From a checkpoint of a small mixture-of-experts model trained on Wikipedia.
Size: 16 layers, width 768, vocabulary 47217, 274M parameters.
Below are experts of layer 4 (counted from 0) of a mixture-of-experts language model. Rows are named router (the router's row for the expert), down (a neuron's output weights, with its number) and show model dimensions 384-447. Each number is 50 + 12 x the weight over its row's rms, rounded and kept within 0 to 99.
Before each expert's rows: a language model's description of what the expert responds to. This comes from a sample of Wikipedia text that the model never trained on.

# expert 7
Single digits inside numbers, mostly later digits of years, populations, coordinates, table counts and percentages, such as 6,62-9.
router:54 71 68 73 41 48 56 47 49 64 54 49 54 50 38 93 46 52 45 58 44 59 71 45 56 40 43 63 49 81 39 56 58 54 39 55 63 60 43 64 53 48 45 36 39 55 61 57 53 36 48 60 64 65 40 49 40 43 55 24 52 55 55 72
down0:56 52 43 47 45 74 38 48 53 46 65 34 44 62 78 68 27 48 66 67 63 24 48 27 61 44 59 53 37 41 33 51 49 39 64 74 69 06 40 31 67 37 40 48 36 53 50 27 54 44 49 51 60 55 65 54 79 35 47 67 58 63 59 30
down1:38 45 63 40 25 46 49 39 40 52 45 59 59 65 39 58 46 64 59 52 68 57 45 66 60 48 47 70 44 54 62 38 67 41 57 40 48 47 47 30 47 53 44 69 35 55 40 30 58 47 58 53 47 58 47 44 46 51 83 58 50 57 40 70
down2:48 64 45 44 39 53 43 63 52 44 48 50 43 33 52 45 53 55 39 65 47 46 58 37 56 35 45 57 45 68 46 35 59 46 64 45 71 56 46 53 67 50 53 22 44 44 46 74 50 38 29 43 34 44 59 65 41 53 35 63 42 40 51 61

# expert 12
Proper nouns for states, cities and institutions, such as States, Washington, Angeles, Force, and "war" after World.
router:69 68 63 60 33 58 45 52 46 60 54 37 61 63 54 59 56 45 60 62 59 57 66 71 60 36 45 62 60 67 48 38 51 48 40 49 43 65 47 63 64 66 58 37 38 78 51 49 27 69 59 66 55 37 40 44 70 45 48 45 43 59 61 67
down0:41 42 61 32 30 33 50 56 62 34 56 53 41 52 39 61 46 62 39 66 26 42 42 32 65 44 41 51 61 61 46 48 66 53 64 51 53 54 45 29 53 52 74 64 55 67 17 41 39 56 23 52 54 53 77 50 23 49 37 58 69 44 71 38
down1:44 58 57 39 69 36 33 40 38 38 32 69 50 44 55 41 43 67 58 30 64 39 50 41 64 56 57 45 47 48 56 43 61 30 49 73 51 28 66 50 55 47 66 52 49 49 57 56 34 54 49 34 38 68 29 50 38 54 58 27 38 45 57 61
down2:77 50 48 35 53 49 42 48 36 62 43 26 52 31 54 38 55 55 45 52 35 91 66 41 47 55 33 56 37 52 55 52 48 62 49 47 42 54 62 63 49 49 52 40 58 59 44 56 64 43 55 55 49 49 55 46 53 36 56 37 52 56 44 55

# expert 0
Articles and possessives after prepositions, mostly "the", "The", "their", plus place names like Japan, Pennsylvania, Tokyo after "in".
router:64 64 56 56 49 66 53 49 71 57 60 35 64 43 47 64 55 42 45 54 55 49 64 58 46 32 31 65 49 66 24 53 39 43 36 29 57 67 47 68 60 66 52 27 40 69 58 63 59 52 63 48 34 56 49 35 78 52 43 48 70 62 60 60
down0:54 54 47 11 61 62 65 40 53 67 48 34 22 35 50 39 57 62 67 52 58 43 51 49 78 41 57 36 58 53 50 61 50 50 41 62 38 53 57 36 42 50 28 37 55 49 51 72 41 49 43 22 50 49 46 40 56 49 34 37 51 35 36 42
down1:42 66 25 52 43 46 47 42 58 54 43 55 46 47 44 52 39 53 52 67 46 41 52 36 66 70 51 54 79 50 48 50 49 41 43 52 42 34 57 54 50 54 38 66 50 53 82 57 73 26 44 64 53 26 54 45 36 54 40 53 36 58 35 30
down2:47 42 44 29 49 39 62 60 48 52 45 44 58 58 55 45 40 40 40 54 52 48 38 64 52 52 79 32 52 43 58 45 59 44 53 56 50 30 59 54 31 84 52 42 53 42 53 51 32 37 55 58 51 46 52 58 35 31 70 51 45 60 54 50

# expert 21
Possessive 's after names and determiners like his, its, this, these, plus the nouns they introduce, such as boundaries, offensive.
router:63 68 57 64 47 55 52 41 59 63 54 40 66 61 48 66 45 69 41 53 52 64 64 67 55 32 32 64 53 63 72 39 66 46 33 34 42 68 44 63 61 50 59 27 39 65 53 46 72 57 44 72 74 31 44 39 48 53 31 36 38 67 66 65
down0:50 80 53 67 27 55 41 57 56 53 36 49 58 52 27 55 56 48 51 52 61 45 49 54 52 51 57 82 14 62 52 32 54 68 54 42 51 46 78 64 66 53 34 53 45 52 69 44 47 39 44 44 74 46 63 48 57 59 61 62 58 44 46 45
down1:46 57 65 43 67 25 27 53 46 75 47 72 44 60 64 50 29 62 44 64 55 79 37 52 49 51 48 39 53 27 52 53 40 39 35 56 45 54 61 46 61 44 65 38 37 51 28 40 34 64 68 65 60 56 47 50 31 42 56 48 74 26 63 65
down2:60 61 70 54 37 75 44 54 41 53 48 68 57 43 27 83 37 17 55 51 39 69 57 54 46 30 42 54 52 50 49 85 48 31 54 77 49 38 73 64 53 47 73 42 30 54 32 52 52 54 49 54 54 36 46 55 59 53 39 50 58 71 50 41

# expert 19
Commas, semicolons, periods and closing brackets ending clauses, especially a comma after a name or place, such as Fond du Lac, Cohen.
router:56 68 67 65 45 63 62 55 51 65 48 35 73 59 56 61 46 41 76 59 75 47 59 72 64 31 41 62 67 63 58 58 43 45 30 33 59 56 40 68 59 44 45 39 35 65 66 42 54 51 52 59 38 59 36 35 24 50 40 32 40 46 64 66
down0:46 50 28 66 35 56 44 54 36 68 73 40 60 38 46 32 37 46 35 65 55 58 53 37 67 71 36 37 40 47 27 48 56 56 47 53 35 54 33 44 54 33 56 58 25 51 66 61 75 50 52 47 81 42 53 28 66 45 48 52 44 53 62 63
down1:61 53 72 60 63 43 45 54 31 73 30 75 54 44 25 56 59 40 47 39 41 51 61 45 49 35 53 44 57 40 70 39 62 68 45 45 55 44 49 61 60 56 41 45 33 38 49 49 41 31 61 38 19 54 44 66 61 73 40 46 29 47 77 62
down2:41 64 49 49 44 36 78 39 53 67 52 52 58 55 45 37 61 55 54 51 39 45 52 26 41 61 56 55 42 31 41 52 49 49 43 52 49 58 49 60 45 54 22 26 40 15 28 37 41 52 50 54 27 43 40 59 75 47 22 32 66 54 65 36

# expert 20
Clause-linking words such as and, or, also, not, finally, would, often after a comma or "and".
router:59 55 77 69 41 61 51 56 42 55 40 35 51 59 45 65 63 54 50 46 37 40 62 62 51 37 44 54 40 69 37 47 70 44 29 39 62 61 43 65 55 59 63 37 35 50 60 69 66 47 44 61 45 46 47 39 56 47 45 47 65 50 61 70
down0:69 66 26 36 28 47 30 51 32 50 59 46 56 50 29 68 58 52 64 57 55 50 56 51 64 61 56 43 68 45 54 43 30 54 38 50 61 54 44 39 60 47 67 65 55 42 41 71 61 53 49 41 66 62 54 48 49 55 47 56 73 51 47 49
down1:57 78 51 77 32 58 40 42 67 39 23 50 49 67 71 50 48 35 34 61 41 67 60 78 40 43 39 56 46 40 66 66 47 49 42 34 60 40 63 59 75 58 50 68 59 60 51 47 39 44 62 56 41 41 70 53 53 54 38 24 41 50 53 43
down2:40 32 60 53 52 41 35 37 47 59 58 60 56 41 47 29 65 43 45 60 43 40 69 53 46 64 56 50 56 48 55 43 50 63 49 23 48 65 48 50 45 34 65 59 43 40 56 42 44 45 62 44 34 53 53 53 58 61 68 58 45 65 39 50

# expert 2
Forms of "be" and "become" plus the word after them, such as "were below", "be played", "was constructed".
router:65 69 57 68 49 58 41 50 46 48 85 42 52 40 51 65 57 47 77 60 73 68 62 59 63 42 41 62 62 67 25 62 45 39 46 47 53 59 53 65 65 65 47 49 37 62 46 57 56 43 49 61 56 63 26 36 67 56 49 28 41 53 68 61
down0:54 39 63 78 48 29 18 49 44 61 28 30 43 61 47 55 65 42 27 47 56 67 72 14 66 76 48 21 32 60 44 27 63 46 55 56 57 61 42 50 41 38 47 51 62 30 49 77 24 57 72 57 30 60 54 31 45 46 52 37 57 33 64 61
down1:63 69 55 51 57 55 64 35 66 44 68 56 45 64 48 43 43 39 36 35 45 32 53 46 53 57 71 34 65 66 46 47 40 32 36 57 37 48 39 44 45 49 55 42 54 52 68 59 55 30 58 29 55 56 50 67 69 53 35 46 62 67 66 39
down2:57 52 45 58 74 65 66 47 57 42 53 56 55 41 50 52 50 40 45 64 18 78 64 46 49 42 42 56 50 29 40 45 68 56 63 52 71 56 51 64 45 67 48 63 66 46 57 55 63 59 40 48 39 51 31 36 47 52 64 31 29 41 64 32

# expert 11
Past participles and event verbs in narrative, plus the prepositions after them, such as killed, impressed, awarded, by, following.
router:64 67 66 69 40 67 36 51 53 56 40 42 66 62 39 63 32 54 79 69 66 57 59 64 67 34 38 61 72 69 52 56 49 59 37 49 56 67 42 67 61 57 51 42 35 70 48 48 55 55 57 58 58 55 39 38 48 52 55 46 39 53 63 68
down0:69 32 53 48 66 29 41 78 49 56 30 74 63 63 58 63 47 37 35 34 70 36 49 35 47 48 42 51 37 25 85 57 53 60 64 60 31 36 52 53 74 62 56 53 59 57 64 29 53 57 46 65 20 53 39 33 27 44 48 43 64 50 51 75
down1:61 56 73 51 71 56 44 31 56 43 56 37 41 31 39 47 62 47 43 62 39 52 61 54 61 40 61 71 55 61 47 56 42 50 73 47 56 53 53 62 42 22 56 38 52 35 39 45 44 58 77 44 47 73 65 71 55 33 47 23 39 47 32 44
down2:61 54 51 40 68 42 40 45 44 51 58 41 59 49 52 56 25 54 12 53 45 43 66 47 56 57 83 49 69 64 54 53 56 48 38 42 42 40 54 49 58 56 46 39 66 32 84 51 27 54 44 67 67 66 32 67 50 36 62 38 53 40 74 66

# expert 17
First tokens of values in results tables and infoboxes, such as vote-change digits after +, positions DF or MF, and months after Died:.
router:70 62 64 70 39 61 57 54 68 60 56 34 62 46 50 64 58 52 58 56 41 62 72 67 62 32 40 61 45 72 45 47 46 55 35 43 45 70 43 69 64 52 65 40 34 63 33 53 61 43 51 66 33 69 45 30 60 52 43 39 66 60 65 66
down0:63 51 40 55 46 18 47 59 37 47 63 64 71 36 16 38 45 55 44 43 45 60 46 34 53 60 57 34 43 51 67 49 36 64 39 43 61 52 45 64 62 58 48 48 65 57 76 66 49 42 49 57 39 56 48 26 60 77 53 42 60 32 24 44
down1:43 43 27 63 65 66 38 70 53 66 46 35 64 34 59 28 68 64 42 57 38 59 73 42 63 73 45 35 35 55 31 75 48 48 61 40 35 51 49 42 45 58 56 48 32 48 54 50 52 46 67 60 64 46 55 49 33 49 67 45 42 66 45 33
down2:33 42 42 58 50 46 61 71 55 30 84 56 41 48 55 58 66 68 66 37 48 53 41 38 46 61 34 50 41 26 50 44 63 46 47 44 53 57 32 58 70 54 65 59 44 48 35 42 43 42 51 48 35 38 64 38 60 31 46 50 48 56 36 68

# expert 14
Mid-row pipe separators in tables, plus colons, semicolons, slashes and dashes in stat lists and results.
router:65 58 56 57 54 50 31 65 44 92 45 16 70 53 55 63 65 58 61 39 62 66 59 51 64 45 38 74 62 61 50 48 58 43 39 56 43 63 31 63 67 46 60 37 39 60 44 55 61 43 60 61 48 67 42 17 62 51 54 41 54 49 58 62
down0:78 53 55 68 53 47 69 54 51 43 50 47 73 63 35 50 32 47 44 52 40 62 29 45 62 37 59 43 61 38 33 48 46 64 61 47 54 51 42 65 26 31 41 30 36 55 58 69 39 46 39 50 53 67 45 42 61 48 57 49 71 54 46 42
down1:62 48 43 31 32 39 49 61 61 80 55 59 45 64 65 39 56 54 37 24 41 42 63 53 42 69 34 31 59 60 61 51 34 36 31 51 45 43 32 47 53 28 58 28 79 63 50 64 42 52 41 63 42 49 39 31 52 56 37 44 53 64 52 51
down2:51 46 42 47 39 64 55 41 87 61 60 43 40 57 31 40 48 33 58 42 36 57 70 57 71 41 49 19 41 62 52 62 46 44 50 59 68 73 50 74 23 76 18 49 40 50 53 50 33 63 57 46 40 22 40 49 39 43 25 62 68 58 52 41

# expert 13
Paragraph breaks, == heading markers and words in section titles, such as summary, Legend, The following.
router:52 67 57 71 42 65 48 53 31 42 56 40 55 58 40 67 79 41 55 53 45 44 64 59 60 35 49 58 54 62 48 38 39 52 37 31 59 66 58 67 51 50 57 34 36 47 47 34 49 49 63 49 71 53 43 36 59 46 56 35 46 56 65 68
down0:64 44 47 33 42 60 62 35 44 65 56 46 42 58 53 49 37 37 49 60 64 55 58 56 32 58 56 35 51 54 68 59 50 44 33 65 29 47 42 53 37 39 55 53 62 72 42 31 36 49 47 57 31 59 38 35 48 54 64 61 44 54 23 42
down1:49 59 68 61 63 72 37 40 64 52 65 38 49 63 23 57 36 47 59 33 71 30 39 39 25 54 80 61 49 53 53 61 49 54 28 40 45 42 53 41 56 50 41 54 31 48 43 41 44 03 45 51 53 65 40 49 35 68 37 55 63 44 65 43
down2:56 41 48 54 44 54 30 31 59 47 73 56 39 48 62 54 73 70 37 40 50 40 24 51 54 49 50 46 69 60 49 64 41 43 59 56 66 54 63 81 37 46 47 31 27 55 57 74 54 73 56 49 57 53 48 42 54 47 58 27 50 43 65 52

# expert 9
Sentence-opening articles, counting words and pronouns, such as a, one, two, several, it, he, plus percent signs in tables.
router:66 67 65 61 35 64 48 45 42 58 55 40 57 48 28 64 40 40 55 35 87 60 74 60 64 40 37 60 41 67 60 73 72 46 43 46 60 63 59 65 61 36 50 39 39 62 46 48 63 56 55 55 27 50 42 41 52 54 40 35 50 53 64 65
down0:39 49 39 62 59 42 41 46 25 63 47 47 37 47 42 78 38 51 34 65 62 42 49 66 72 67 59 40 33 50 66 49 56 60 30 53 41 49 38 46 51 59 70 37 65 59 54 48 66 61 60 54 27 56 41 42 66 48 54 61 49 58 56 74
down1:35 32 41 32 68 44 50 77 43 56 34 25 54 56 50 45 56 55 31 34 53 40 52 63 34 45 54 55 31 40 54 50 46 52 61 42 39 59 65 60 65 49 56 59 47 41 26 68 50 37 35 64 44 15 49 76 75 24 47 35 53 54 47 37
down2:62 57 63 43 39 42 48 33 59 57 28 37 33 80 50 66 30 29 45 58 69 36 37 35 66 35 54 56 54 54 38 54 64 48 56 54 45 46 60 40 61 51 48 44 65 54 42 24 42 52 53 57 30 73 50 52 49 73 50 18 59 59 52 42